Weights of a small mixture-of-experts language model, trained from scratch on English Wikipedia.
Size: 12 layers, width 256, vocabulary 32000, 117M parameters.
Training: a variant of Muon for the experts, 705M tokens.
Below are experts of layer 4 (counted from 0) of a mixture-of-experts language model. Rows are named router (the router's row for the expert), gate (a neuron's input weights, with its number), up (a neuron's input weights, with its number), down (a neuron's output weights, with its number) and show model dimensions 0-255. Each number is 500 + 40 x the weight over its row's rms, rounded and kept within 0 to 999. Numbers have three digits each.
Before each expert's rows: "gets" lists some tokens that make up at least twice as much of what it gets as of all text; "comes before" lists some tokens at least twice as common just after its tokens as in all text. This comes from a sample of Wikipedia text that the model never trained on. Tokens count by the router's weight.

# expert 25
gets: ".", "\n", ").", "\".", ".\"", ";"
comes before: "\n", " The", " He", " In", "==", " It"
router:582536516420485476508393537528499524462553449492503576526469485460554548458507491545542497565498444512543519509428500392572484567442506469478467516511574486590491504547460502463365500529425567475521510495492506529556555481562548478502580538527464499442508510447459564479489499440437454475521500476483497544515521500499429512438508521497507520509486476490465462469499488497472495463551465505388533546412485413512481515488496517403446409504466483490489489494496488570465408473512483501548490498500446509507564523534519494506533484510577480504428447513517515533474471466525558514471468492516477470471424559477526507517526541497531508491512523619511438485446519478577473478425507499500504489525470443511572450472501516482465484470515505535500484505495458504494529498563555
gate0:475498526477456444478434434458457498478510435559500511481434499490490513515465451471473430518572559500479475467443510523458471452437445479529524469511521485489506549577445435457519540438491484482536462549467473556501522493569560535530539522513556489499506433528495483368474519516557501496469530480539516463450484513438515493489485503499524454452445443519423493447572482528589470481480496582479542510459516526582479456484466490469538500451423519446538514561449482552482485489532520450545462438497516573525520482537507515477418494537549585507562439556459502539546546521471500507480491474521464516457521554507525496479548548540503480524460540473495523526432462449506480448486568479419469475503527501489519449458472570456534553403452516534518485554425500541519573459519418
up0:495491466570516527518532514544477522527544555480522575496502471523513534483442525533510549476469412483518535504549532471515583533525534541502542496450486527476614500460573579572502470570510490548530580523504588499541506465437453480486446461446450509487520492427498524623518452443515488510566475461489439541484497506507465493554526537504464501529546583394535413524454474513475544529526483503534481471537505454453460509553439545451478472519527449566443448441506505488463485483508519516454447478503454500512526448518482403519515437459458468460463504492523479455493504512540524469516474535497529453574450510473436532556507469490416529481478499461500508464534544513494473465491455490572429461491478473461451475521523473539432525561552460431460490488552534526499473506492607
down0:472545475534523523488556470440439564514465471438493501501510508480525508450477513504470520563466429477482530502490492500492490543592568520459476530509516517526475508480564566510461501510480541463488541546429518439542499538538487479484485535530464553527517497438601496564480462449480519497493486531553561503466497515474471426460496448573489539559556591502495469538474472493430513462563525422561436466430470514430527459512509530500512497536526445522502520532505577450520555539454437501427493522515478407520540503504466496452531443555483517491456467505463486499480504538435535474562479502447494403500504462415500494524459493582515543498516487457479465460570526544495488557522459470539414411516544532487475473550500453476402531539553478521497553507542522478599420541494557

# expert 53
gets: ".", " that", " away", " if", " complete", " so"
comes before: " |", "S", " 3.", " they", "ور", " (0)"
router:533490498460484457479491475443482542440530502522487551527443519539523501481531556605550536495469564503498449591481411487555509544497492492464562526531571434507558556513473468479436465486441536473458473481470440527504501504482541536510480452522427500463506424471545464526528491522497563451445511516534464500484463415453477518494551476481464506542454483540451582515491486546497464516527471456436520500477483438499494511581444495472476537517436506467479505490470503428485512532493413540494461405526448489541531542475508518494463441535482502553512508436462544488522413499458514491449400533456562482496495516447495505540489482481512533488523439561458525456469549503523540451471533555530458456465482447475546432471410503458436587495519443378475437544507507481492530544507438
gate5:493498508457507455502556517431622483529515522470520514563415477502570477533580497568491464539510432513491489537503507464474440501496579446426463467475574514575462533509463507481487532406495477415561550528403479548507442532509538429521513479510563453492468480539497515534502600528532493510486551482588480502496525521534429536517564463513492502568574484516489486496507532533574454562542493480436532567488491425491488506484427461521538492551469502526501532507443521501570480465515488531503473525490587515489521532491554465623501567509482483504482414545458520449521563516476469494461490463545497497519513518448459481513425545441559516565464535562505507493490516506546495500485502505463502507581532527563471484538516471484494495498501510523462476514515517492505538543582404
up5:503469483501468485522479479553481534558455584560451487511447394490553513528510522477573498466473545553464489521495552442497453466498481576505511453449507500527544472480539456466512515471451535500577493504556472556522432501494514492447531508498516575507469509544533497531468513568444503497504442567536406498478510532551444467518519533498504586496531451517487511530504436466566534478465427487511521535523420432514559525446522500460510531533540526512524555417465583474410438578498536456508608501487481490517437491493512482551450523510469480470474427531530553549502479524530458518423534455482520487448495429413483550573450424527550539504508509439457466507502487526524521466490462482518446533519514525522541450512498532524495493497486535498383456528460561558576517478470471
down5:450483461564431465542430483538465494529480519475483508490555513446569541502499468433446470483477552482518542537521520499523515512521465517467565481472495437497404424522487513502527500542532453538420504486511425538468430429553498506535494522570506577410438540508535513486600458467532518472535489542519512459434453451488502465503472534458496550446497431521457463473479387508502469500560552482535573529564499495508566513515536524487420530503512498517490519446529482497542517490422548536505609517509490501539439501461441377482490450477532490460504483502449474503483574480546423500528514519511566481485524446446514491538535523510496483470459501536518490474527511506477484509475526466519443537450473529542499408461531624550542498521526481522435501561445473451526463511467481

# expert 44
gets: " open", "ang", " Los", " living", " common", " speaking"
comes before: " Angeles", " Island", " descendants", ",", "!", " uses"
router:532489498451480456479492473449481542444526495521485545525439577539523504478529557607547542505467556504501450598479410490551512538493495495471554531524572431507550553516471464480431465485444540465466474483473449528511497502479545530510484450518431504465507431469548456518526492521499565456454516513535457504481464417451478523494549481478484504548456486517451584518490492551501466512525476457438520499479485446483495510582461475471480534513436509465479429491470499433481510526493418532490464405520447485539534536470503513490459451538488504550511513386461540489522409497459515492454405534451544483496491518436492506545494486487515535476519442560456528459475545512529538455475538552530541455481482446481545439470413503457432546489517446364475440533513508478493525545507443
gate3:614468527480514477526516593452523534452536573506532512461526468506521508510500524528487627511502552468547558541545510414466449479543502468506429506505465457529487493573539517466488399463537501469565494472483526529468467534478564503537465519468572524415493507537468475514496588506440484409398473496479539540486524410481485558492519509478538488485482444438531506493484464573479544438503461552512492541425540458458426435449528484436536469481538572466448567512448516541421516494515477488462524519534478474489516501567503478478581470494427565532500503499494465458511541463555510549496516566564486529460505451490502518537483448473534509557500523506547516545529503479481461500508515460514518523515468496480523532433462521473499500463524473558506477521574489538484578591442478
up3:512556514516436477450471536475487418417452470465486503564466558452548485408513497451477466506507506525531461507453430489530443589531468496461505529484505480458505539481482520471457494572506487561507420476488514438550479540531495504538520499496461473494474486514491488482564396505562480524475516559551559488547516482504467544500504541435567442506486476523550461530517486535542493553455471539435527502510456407550487522502444402473501478495519425483477441569510502570519519543447517447522384469425516543481475470507437514430541522448543475495549479488518479448581521518477452502476505410514573536547505497466514442470515503497441497523520465527515516454565486466520422492561505481537494501505504468391419542469504493553482495458470526448531507522535483484501486510595427
down3:511488548598488527549557525494534551470466499512498513583426470520580488488503545491566496520466478570441470521441528511532475498490414519480568465447443506532461482468469508574467431549461492570540426480442480465537415536481487499511476504514540454406456533527553499510520532538542478490482479503489515496541526519475490530499505552472560486505461442455528532531513480504447547569457458494548507494506435508491520480531496509505570460548450528512556455503496473537461477474471524481477448486434466486573428514521446584477517546536547513549494457539546485463537440536482447529435452461476554589481516493454476510563510570488495487548484480488518469437449520509450464512517527494464482496560445495406485510454613525460492527536432509413507516446507592447444516551525535

# expert 24
gets: " |", " ESP", " Governor", " RUS", " India", "ant"
comes before: "\n", " 0", " —", " of", ")", " Court"
router:529490498459480461482490477448484539443527497517481549524447574544526501478526554606544542499463556502502450590480414487553508535498496493465570528531568436503541553517471466480433467486445534469467471479472444528507500496478544531513483450519436499469511427471543463529525492523497566452453515513534463503478463416453476521493544479479478515543458483533449582513489487547497468511529471464436520494477484441493495507574410436472474536516434513465481498493470494436481511529485423541493461409525449484543534534472507512487455434534493504551516519393462541492525413502454510492457403532452544486494489514440496503542495485485517529491517442560460519455471542503523535452474533549530538454466482446476543438471419505453438583490516443361475443540504511491492524545508441
gate6:535434459463548526478499486551553523497498500480503522507499515493540465548452506500534548492534511496429398505562506441535576546590502544421490534416440533593504495505498452484412452514535546512558414450502490512503513543474571523494518535505535469492556534524463555495426424495505440473464554517473488502511572568485498554476541491504504480514437455513455509455476550536539491510488548496559494477570521497498488514515583524464467448495502556420453491472541466532506567464548559509477457485551444481483541476537539506502475534495394526463512541458513506397541495522492479536530496490430445481508460497531381532523503448554409492474491483519422558525472537484471532444465495453475531442434475491458512513509497474460501584476552459527477432509478501429477514480515488
up6:490443501485478479474504635506577478475466503541629551524481472554491551539521454527520426502480430504488490556535509459526478469401514505493528545444445474487546451507510538497495492444460492444506463517580487564519546526479510523487450497477560506528499502470483423504466553487562537562459512512483456423530461484586541497496490516485457550477537441574525538523430513503495518503483463561405502530523539489479504503417405570512466536551579453506514487452495461601488482493498474558477390517481499567549498608501537481501567477489498423461502472499510505460465472507464444489514529561521428481478503529471545503500517459449570554541481502444499510504494467519511422518471526488526476486506461463481471492562496537503481524538478477570502489536462543527566452477482485
down6:534451519552505581492510515507515522455502490543473470485426448488491474441490497479505521455474501519539464537470469457458472426549452464496505474491491542510523529510453598616543473463465533524543472530467510455493521457524540526561537498550534508586519561469527511572490446403497477542554500451494437525479470533621415444565563569503582481512522492560516558433509555481388483499507535514469490482519512538457505545457489445486479510496455506455453510556448491490529455488475490472521487591563417500537459523477505464511476493444502492509514571480524525453574489523514503529479510613522476554500483541471474487507490510512451491562426527441487498482470516421507452515491514459520562482508474463479511447537461512537438456534506508596493497430471464515544512415474512

# expert 54
gets: "'", " 20", "20", " 30", " India", " TBD"
comes before: " |", ";", "s", " m", " km", ")"
router:531489499460486458482494470452485539444528496518482548526448551540524503478528556605546544497448556500496450588481409490551505547497505491471564527533570433505557552515471466483435463490444540464465473485471444526508499499482543539512485448519430502463508431472542465521528493520498562453446516516536456503476471422452480520491547483478484529541456480534448582515489489549495466511529473461434519493475485443486499505570426404472462539515434508466479496491469498437480504527491421546494451409529449482541533535467505508490458442535492502549513522412462532490523412498457514490446404534459550487492491520433486502543491488482517533488518446561456527466470544509524537446477527542532520450485476446478547438469410503452436573498516444375472438545511507479491522540506436
gate5:505511546505529504457412451517558506462491483498478533491507556547561500531456521448451500530535536507449488538464518457504440521509471432492525532559442527532430531509522516470471476485445580536545518411451531495561437532541472461546480534473516487554508451536478537460494559395465520500418533504525538472493534553450559510504512506473540510472445461536518501566473514475534495536513476515487510495548490471569522500566580513478523520504522506467482518410532468509515476517532490549456506523475516406546461487543546505455466495558458513458587413515480480445519565518515522567514484542519520505492551477528486536511471536504472470423521511511510603471565516592569454471589491421547510542523513438434457525484430502524499451435507477463490491480460493479472571634460498
up5:475486578492589474485497439458508502528499507475533501432474540585487543501457519528499458497508504446584518504489533465561535531552440406460547492553578481528458462489516580478538522531522482494501467466526468460557501460521447461508439578466529487498484526496468464503466494491463460455477488484587499508543472467499504470426408504463513497493462524541455506481435513486474472509517492428488448469485513474475468584420521535485513473542551447522515561583556455520514554466443450496508487515550454557508538486547531540426476455498494503454410493494512480527610509435563513505448557495536513553575518495454468458545540532467520453436529502506528517446494508493480578467528478532436441478511397457467536468478551602477484511537486480465470519496473452530568576496463527
down5:514477489464500527446505514433507513541443477498548507472456525552553525508467492515545493463544472479535514453498538539540539527502457478509489542479465509524430396461473547512558525440537467521548440461521507500419487608481486513462461482501415433467533484468439505483445575500462563524554516467493518449503453526472510394440520528495560490506463485496510449498533573427466495565468507458608495422488517459454459585491523485514458479589490470524576531545504452486510491541483467493512406434492487448540549493497497506447580429497494477496489515503480548477555467480489538494492562551549462437481503524494501523513583524528500481501477456485463460485533484527511508540469554452489462383448502516508501467497588508506522563460540466542444475414539464537587523480525505

# expert 36
gets: ".", "\n", " |", " ", "-", " in"
comes before: "|", "\n", " The", " He", " In", " 0"
router:532488496462482451479488478447479542447521497515484543526442569544525501479529555618544544498464562504497453575479412492555507550500486499470559529530571432506594553512472467482432466488446541471466472488479446530504499503478544536518485454520425506468506426467548460529526490523501560457453519516534464507487461417454481521487545478478482478554457483554449583516490488545497467513527472457436517495479484440481497509573414482469475539517438514467478515491473501433485511528489419579498477406528447477542529539468507510493464442539494500549511514435464534491518408496459512491452401534459539478494491520420501503541492484484516528490519449564454524458470547505523541453471527549525494455475477445478546438467412503458438563489517455381477442545509507484491527545506439
gate1:556470473465521453476529463457479527397526437535588482531457627475513458508427501455503521528529530541483511532435522521567476579503542453512499460497480448497421533441466496472485425463478560465473496468578510527478547504519534473504461511504449486577544436528523504438529500535390491536467543473498521517485471514438519472527548530443528539482505453474510486490485447505513460561505490456464488493506484455478471450491514439496581511540465604510380448462522567551535435459453519591482470486459486477490482465475524453480485505540501488550558511524443577507533509472428507493432506500387482486532476511563496485479509524464535548473524474496544470463474523483473458539517509416534515520490470485586478517491504513485450452478570450506480503445463439461556457508527523
up1:551506502476466472526478527518498545517526485550464456470534614499452463520538526493528533451585486495523430408439520475528490486476604491529518536489529553519529462482537534515543551460553461508456512454569561553429552472529421560473506490502489479512519556458505455395536542443511455506521500508517496485496458524506532529485553631403460429518444479497483491554495538429526517486528495501473516474492515458503471500521536392524508537546527482496469541530431511624499488533453500472468528483494503525501451532566487508495503472475469416505494549549482501469491483492526524469541541560459482471526571479528478527479515518457438442526494544469472506478490454485415516566507525478512538549469498554456452524468497513542560462519454535508430504439389507494534513516597527
down1:469542638554516520456423468469499525542524548471510454484467586467534467464470431513456508565595484546480480437493509498435507420479484484495505527468475500562506452480491481532448510470439415456511512445503516536503558523486490460537513432449530495498475523445480556460537598392528455481476472530592466468509538479498483506494472553568492509489490481514476505503462550514549588449537538500559508603477448519550553508475480567522534565553484492518507496513433464500423457520509520476497488549558511518485514533569505563484467445528585531496503467478477427512561492482488559560556549498450479504506502545488527491460466509483467567513524412476533493491488506461492511481449500465474484508461498482417494507437479576566454466555469547452461482451448526522513514496548503

# expert 11
gets: " 0", " /", "/", " 1", " 2", " –"
comes before: " |", " /", " (0)", " 0;", "A", "km"
router:529475516452458454485517504485591575513542509414546570490508521533472617488589466580579500424491520459539493474539536401566434514514480477518444528525598556562528501573501484520518464541426552493585489422508468545487469571564518471503541465401519526463465529493483487494557486540493484452528478487487483490466492468537480486539519523467527527507537467493507478490386514508501509613493516487476512474500462465514443557514493475481486565470474479493506482549545511466454531462488522500483517531429456432511534540535511527451479554526474550504518509470549551458502573467559499446489528541505503517547509541502502512525511494516549480430472545487495444539509560546534480408489524455512483484462535494481550443496406498504454543463574498494473553480486491467452512556426500
gate8:432566477555541482536497543497529481547495475508497416506497543452508506588479463513530497456497504494459524601496433449490483504530502395541496565496511472571531446552524484503493483559483479502436400502471454463479483513529509548467557497546493483549514496442456421534503460436495502479458451479483509429523491496490526469513437483448466461512522494486493491515386532413503526494488510438464525511440452499509486557473516536513443497488520449525550573594530423440500470488428442514544496535479477457588482510493503476480534501518455559492512425471504498484412464512546476517534505501502459548478534409460413489456507472438498460525495463580460570493472457551508532513547509480533443503480518471541533551493564610514514440458528491538504494459417498443462450494514509
up8:452493470544432465441463519476488506484470456466582513428453490553466437464528540528496509494571535433485513477487549454435599441495469568450536529476458513500434472482567618429537492509453480555555505452465489541546529479566495501557493504503543522531604484476514383516513519499531524543514495510505461554456486462526496539516515464526461549513488544508511522556547506445442591490492496539459511460504526513526472517524529423514526417505481450512503566466487578526524503526559497484528500517469466508476437568536547455537531468492559537471446477524469496451531474497479558475452493428552481514496557500525532540557413474538498502461480544528514485473577481521514496464492480510496492447540437461495470517542539463478494531503534460481520395542563497521497451584588441
down8:578497523450420502492501531480509560480488438593454462509534424487520491481526509495539454481597495479494494422530551485542458505490467514482519481495479427455429474519503575530430524504470445502505441518527515543420456553492557501597530543490483464450436510485508484473414520552485458479482410515514506504461472435544456590511517424524502511496538491535516605417534434559534476559435461404436537542472467479512514511465499568453444506506492479522485480507530543446542469464527455444476421450464551495576482494453482455486419513463461533488557504544526501450529490548444463470506466520478517471499491573510518502526496506523537443542467520507440564524503475443462505520520497496463503466521552440495524502531546543465563575486476512529521419498466513522528479518530449

# expert 50
gets: ",", " |", "\n", " a", "==", " was"
comes before: "-", "\n", " ", "|", "=", " 1"
router:534490500466483462484495480452484538445527502521481545522445551544523502479530555606546542495452561504500449586480415486554516537497499494471565528531569436505576553513470470482435465483445539471461473485480445529509500502478544534504486453521434498470506435471542466531527490519503568455453516513533466506480456421453481525496549478482494507540456486533449593515487489554496466513530471457433518493473483443483497506575429467469469538516437513468478486488468498433481511526489419553492490409522448488544525536473507511493462450532493505551511512385456543490523413494455513490455397532449539485496491512408490502544494484483512526489519446557456526451470544507523533452474524553528494452493468447478546442471411505451440593494515447376479434538510513487494526543511437
gate2:569530423469426532437492530464480498591489573499493525481507490467498543499480528483498562492543450491496439496475502460502367496567500477474443451496507537443446557533496439512515465567531520482544485515472451478544527496499521523475524483523525492464495570466438530522500484510518512544495512467507534544506457505428428486577543540556502536549431470470499480536472518538534496497540493481451501541466480459543469504488433511454427521513438563504459485546405565468467485486506531463547542516459515573544564561515491463547512447550504557493514511500558452460494469506476500459437453505510486466554534577479570479521419530542434550542419516460541515490446460424540557507511516481506491469520419551543497487515495520449414426541513426420477454479559498433521541477473505
up2:524489532557547494448553469538468511552535458460434492543502483554569447511470474480519462440475478506528516562526471507521521544513567532500421514511520497502450465466489534502517518472466494514463485507509434482482472449476522474491447568560573450558479527549491477522545479465467462549531423512435545476456522562503501511483492472528538492472514441455500545436446548498542506506522519509506498511500485421476514463553570450516511454519495493497415541535539504473530559434500460431490429435500447479543481468548526457450488470432530478537480442523562453442537508551552437475487550592469466567451555444451471553502518547576526506498462400468550514510531409566526437471463544539500503472472498462484470518496490422521478471528517578548482422554460412551458466477564492
down2:560540531530485537535557504450487565491497512519519494461467507506475500518415512494457482442486562489480465532435545560483429482541494497499495557501467504443458539451496470501519514542500439516529546518468549495527580500476485494483468516500569504518546507557470527475516426490478488472559487492596521439486497527497586532505514463563490563413523487512549562513470614517529500519566481480496482460569462416517480492508539569482532496559461593544435511473491460512559577518429519390487502511519470513518498535458614485542465493516466519513554477460549447506582457456517482392496476506445489514533527537482566534518427543500503479452467512505487574473478454510455472537492508479455496516500477441521468529476524499522422571546585514530538486494566469469450474516542577

# expert 60
gets: "\n", " |", "|", "-", ";", ");"
comes before: "-", "\n", "|", "=", " ", "=="
router:589443482458520496477442552537466551485545476457517529554527500523475557500491500540534474517529454435498510476477468486490457614608583465504495504500554473505465583524457491545434500544485533490542474410461449437545534506482540532367536509488544460492523513495496539488506492461493486504527553504500458512413480512509394481557526481461466589574467446494470486490485467472454500549515468466391535447495495427551502459487509496536474475484470547512441488561432481516514482514484509498512499511483462414547480471492533503510543493499510541527432426511477523500487466481475561490574442565543476498459495565483534494520517488548531499460509523565506530507486473479518469466474513511497493473545414446455538485522480507495502484535505424514488500415496487336518512563528537
gate1:507459448489447439510494536464548449479467478499572492465531452473550526516501528502496508468532566517452485490540466551478541435512549464538487455490525447557478496463427471557525554537524482466458547486387447502529504620451450494457512538510501521522564530521503557503462522505552497556493597490549427510478545505475465503510459462520508501487520475595546508586474485511429538479530506540517501464548540519506599476511530448548489432532511529479506376465440488539523532505502514522474459466505473570438526566458551492481460526507541517507474487472527576480520503541412515494504515444440469522491486515441480561560482496461488436518525459471523474513488547470473479507483430511454563545521400443474470514444461556534568534503538456506470548570509479545453526566487565
up1:532522559456523520484474492528514580577511505513484437530517501509482433433460476486510524442525531502589500498509524450531463537516512505502533522446485526487521482479566552439511519486482521545530552498590422576502456470521500484479487476528495490576455467494464469478536477453488485502528494515538556527515498531552467532539563492462509530515441503546416384490510531492539533492475491473490518551453541558442409528501494542533522472546521526482474451532477464477547548542498518520575427518497526527543518400529408517521531412508437503484491530506482531528539474510649549524495514536513473460523501490523524547479553557490568611504492526504451447502537472555555535556524489493595451542568505506490568536526575480441478492485510488541496465470507515520590448439558482
down1:470496411477460503488562542569539474536439521509541523526536482468480487484455549491502502498479489514539529537503541502505499531567568473549476545532453578528434466457477507575501493535456518456510489516461525521462476553440575489499589451432454558498472432571499509435507470500494455569483506456451514533501431539496456401448489515492495428558488464572553519524537487491466506492542482477583519459449477540506449488481486553534505521490536451524512526487498379363500499526594509556485520533527527487532482509468514517500470478462502443526460462506496540549481465522532584459496555456408521501486476501488496557473508419586514502416544535511513490428495492483511494482526413491487489485575504591531496501442473520476464541530517485567474469545524594499505530518502509

# expert 28
gets: " |", " model", "5;", ";", "°51′", "8;"
comes before: " ", "\n", " Did", " 0;", " of", "led"
router:537485502458480452478492472450483544445528498523485551527436525545524504478527558614541543497459561499500446566478409485557510553492500493472563528520573434509571556515469465479434465484439541465462472480475443531510499506479544534515489448517432499470513431465549461520528488518496554454449524512531462503479462418449480525487547476480481511542454478519445584516489489550493463516533475463434518493478481442491496508577443448471474538513429517465480512489466496431481507527487414502490434402528448487545529536470508513492463446538492501550509510429461529490523409497456517493456400538452537486499490518451485508546498480480517530484522446565455529455470544500526541450474522549535514449484481444479549436472408503453435556491518446366480431531516504479492522543506438
gate0:445425562486547476510500412463494485457530472494544561455467441435540514493471473577426464454521533502451438517495495440533454528572494435462509520465479532495514508487471469506562548514530531508514528526467407433523516559442503518500459556441461499576500468477489550512464526540457535510529446536540459515453538533459467514553481493505521548481539443514425579532526490483484495542565465509512462483496488521514563498480484525512472496425530526486521587479530474522476472507479523481449538514519535452624559476455548534513457499484422506477523426585464486495521533459497557527504518438550550546469500465398472482508517484515469553495526475537516430432511500494549546478568551541493463477531436480473594507487509511420445471510506476493546503430457495402595527513490510
up0:469508526455480439446482484549526483501479545474546486464526476543587469511495478535465407564498463587425510509587534522480524434573482445492497542521499524572493578559485496459479501457460546456520520509443466486507481499508501462492481545503521470495470525456438545502554562490557472522474501488484545422526460429513609571412477551546474454486487423523424534499412533503550609494525482499512497478550479490434516569495517389471519537430490498503470540470528463490495479498486464367471511504458517472501544526480463544478504491431506509476482465461466525495475522580499502501508496537494493505497444467532598539446509502523501455480498489534505474487517469430453532516554493473446514541452556564567472428460537556506525467449560514503507508482542461526545503497443530
down0:522548550531532474465556532570477454491556534540500535506455511433532475430501553480447414542474467542499451461565546480507485510489454446448437552474611522503512501444477445472447521461539487542497570546480416490419505498497428506506523508482525500492517574521561483547571477539569490546493462482525548440485535465505540513453477577485499538528442434538509517548444448446489505460480429530454483527473466495487549548461535449493490472432524498522485508519592501489494451449550418506476513505548479507503514495511512481430514442497540484437454444508537510451562442461493554532571548519459546541445511490558453532525480521520513581467491440526522565475460528469467560547470534485529480524482446492510529440420520466472519419535503501506547536570503544492563449502541526

# expert 46
gets: " Amendment", " Feel", "esh", " Legislative", " Regulation", " California"
comes before: " rights", " Assembly", ")", "pan", ",", "s"
router:532486496458485460479494476448480540445529499518486549526447543539523501479530556606546540501459560503497447575482408490551511538496500493468563528533569439507592555515470468481433464486439537471467470483472451527508501503481546529501482454519430501466509429471545460523529491522496571451449518517531464506483462418453478522488551477482468489543457484544451581515490490546498467510532476458434522492479482442485498510577439476474472536513439509463481531489467503436482508530488422541486434407525448491547531533470503514492463442535489506551509511408459538489523413499460516488455400530449554482497490516428488502542492487484518533484522439557457523452470544510524540454472531553527494454471479445479546436471410502454437576494519447369478436538510507479495526545508441
gate2:517557534508458483497492529533456432498494545498474508565498571474481501533469530505467470504557516459556513491524465380515501511608534461510530494489518488497404434407503518456457563535528502500398496435423498501513454621474551486562409528475548499534476464519534534508529509392480500490456549475473465512494515483541519504479521494474498506483472529453533531506438523443508492550481545444429512554462534461384520513453522490525469540459455562464429465499545515485418510532501545464490560451481433485534475475563485513587490573469518511518520470510443565526466448470534557499419481517502460510442494494524482495525467508504495429455517492503528481477549510542590455472500543479505517471559466541574457478485459534513521483512501530538576494511565462485537540545471504
up2:518450490499501531480568527479479502468561518535442521541439578556449441486461552503513496582518436451535456514467590455457488490524407580431456468416570491485468523498559528487523523513587480454528520529455490549541476432512571437490560540462485485531494518460471506554532494521525562518466525555527457403440467468522511480487499508511443506488500531566525479473513503487532550528549485526466600446437547550524524487432501524495500480469542558502606526431498460402555528547509480552494473494474533548511479480510446509503530461487468428463489506527490547546506527581500545520559546476545531530481512568526519497535521510499550488551439541523487557464483524517491566523469490480546613434488451494545484507467499462473541461486485470551450506466530575470510507484477517
down2:508483468491448496475483513466472450456503472556542520413482512527421509457523541536459508504526530509478446512488451490521459558476513483531544572485483543500524513518529481543448545485459514527442551521551468494510538426450473427454478510478467492462422605498405486539530496426473503507469464518549483506475470512529455563476497429508473518541469512498511483549517486457528454444563526508512461459374488554527503522441487507494494455457559426565477493467403525429493504483438499464446564479503504508529461541497484517486426517486553490396499455541450519576586530488543459466465508460516608583544549528530520503566433500421453483559558515522452508506549500521499547537442544429504556524459480515557481439481498506484473472502519474492535485550447524478497447469551477

# expert 45
gets: " line", " median", " 100", " 200", " began", "ta"
comes before: " income", " m", " |", " metres", ")", "m"
router:535488496454481462481498470453481545442528497517484546525447563545526501475529556609549540500454559504501452592482417487555510534498487491470568529533574434508579554514469463480434468485442539466460471482473446530511502500481545536507482450517430499474508429470544464528525485518498567457451519516537460503481465419454475523484547478474485502550453482528448584514490491546494462513528471459435522495477484440474498510577455485472466538516437511465480470491468500434481510523486428552498466407525448480543540532466501515493464446537489502551513514412462540486526410499457513490450396532455550484498487519446491501549490483485511532484515445562454519458466543506523538456474528550529523456472478445479544435474413503456435552495516446366480438549510515484492528547509435
gate3:515498468444491498553525512572588557476509451476525526437527550522509486567551457486470556450557500503591531557519488543494500499495556525510456502505501457493480551505501493413387507507493498389453538489480560482511547525565550521517533518455541541448523393456568471518524500450558513539480506533473453557464474485475433548515485523487483518514539512515458502583461469503476520488521455446507485511463511517499544440501544535491549561440505598469504481501400569477496519513519446564517526473414476485538545582533530457482500597516464538566504550513433441480536529502558538524484495506462483453507499546547544492421481497484492500555531492524484434541504461477512489446573522454458533571487440541476501532533502539460509445494543432564499538555490447532506462479493534
up3:448507484422460508501423537481587465531542512480559518462542419473558528537500518473527486433548543492525474552525534459482488489467531473487525559461484464507451464495457482426496460506554475487474503480547507529477468506555483476495511507456553505470470432476442422557586455485488469517468413546492493458451489480453444538495482528435474493456477474557510511399543473491489588528497479475518451562483535516478520444471511420487453496541515452430522559543535498395503551480482468600483514493517465571432548470559483438533498606506498468515585474564434490522466501558469503483489529512555472481563575556495515508516484540448517487525476481541439451534472518454586576470500523498555489448555492549501439451488478516523547522525475453489465525512445507490502506439512547
down3:467431515472482453511537479478500445507547499564516561484530493449502476444546450438550472506574515507493476494470510475528431536432530485484603563531515506488455575449577508505483447526484491461491473579416491547447507489567536436503487474554501517576505523462504544558506494585451539444506488521582521412438519451485523456474498471514614497502518559526550528395503536484526484500397466560484493550468511490533514495516524457492529397514456527465444480612484445468528501498529458471495404472506510472447513470490494516517528474513446560520531486510541504509556513510471481504475466489494514439522525484483492506456430451546487471513469476511420534529484467498515508481447492519516451481508573531496456464452467558488493544456451629499467485484531526478417473522504492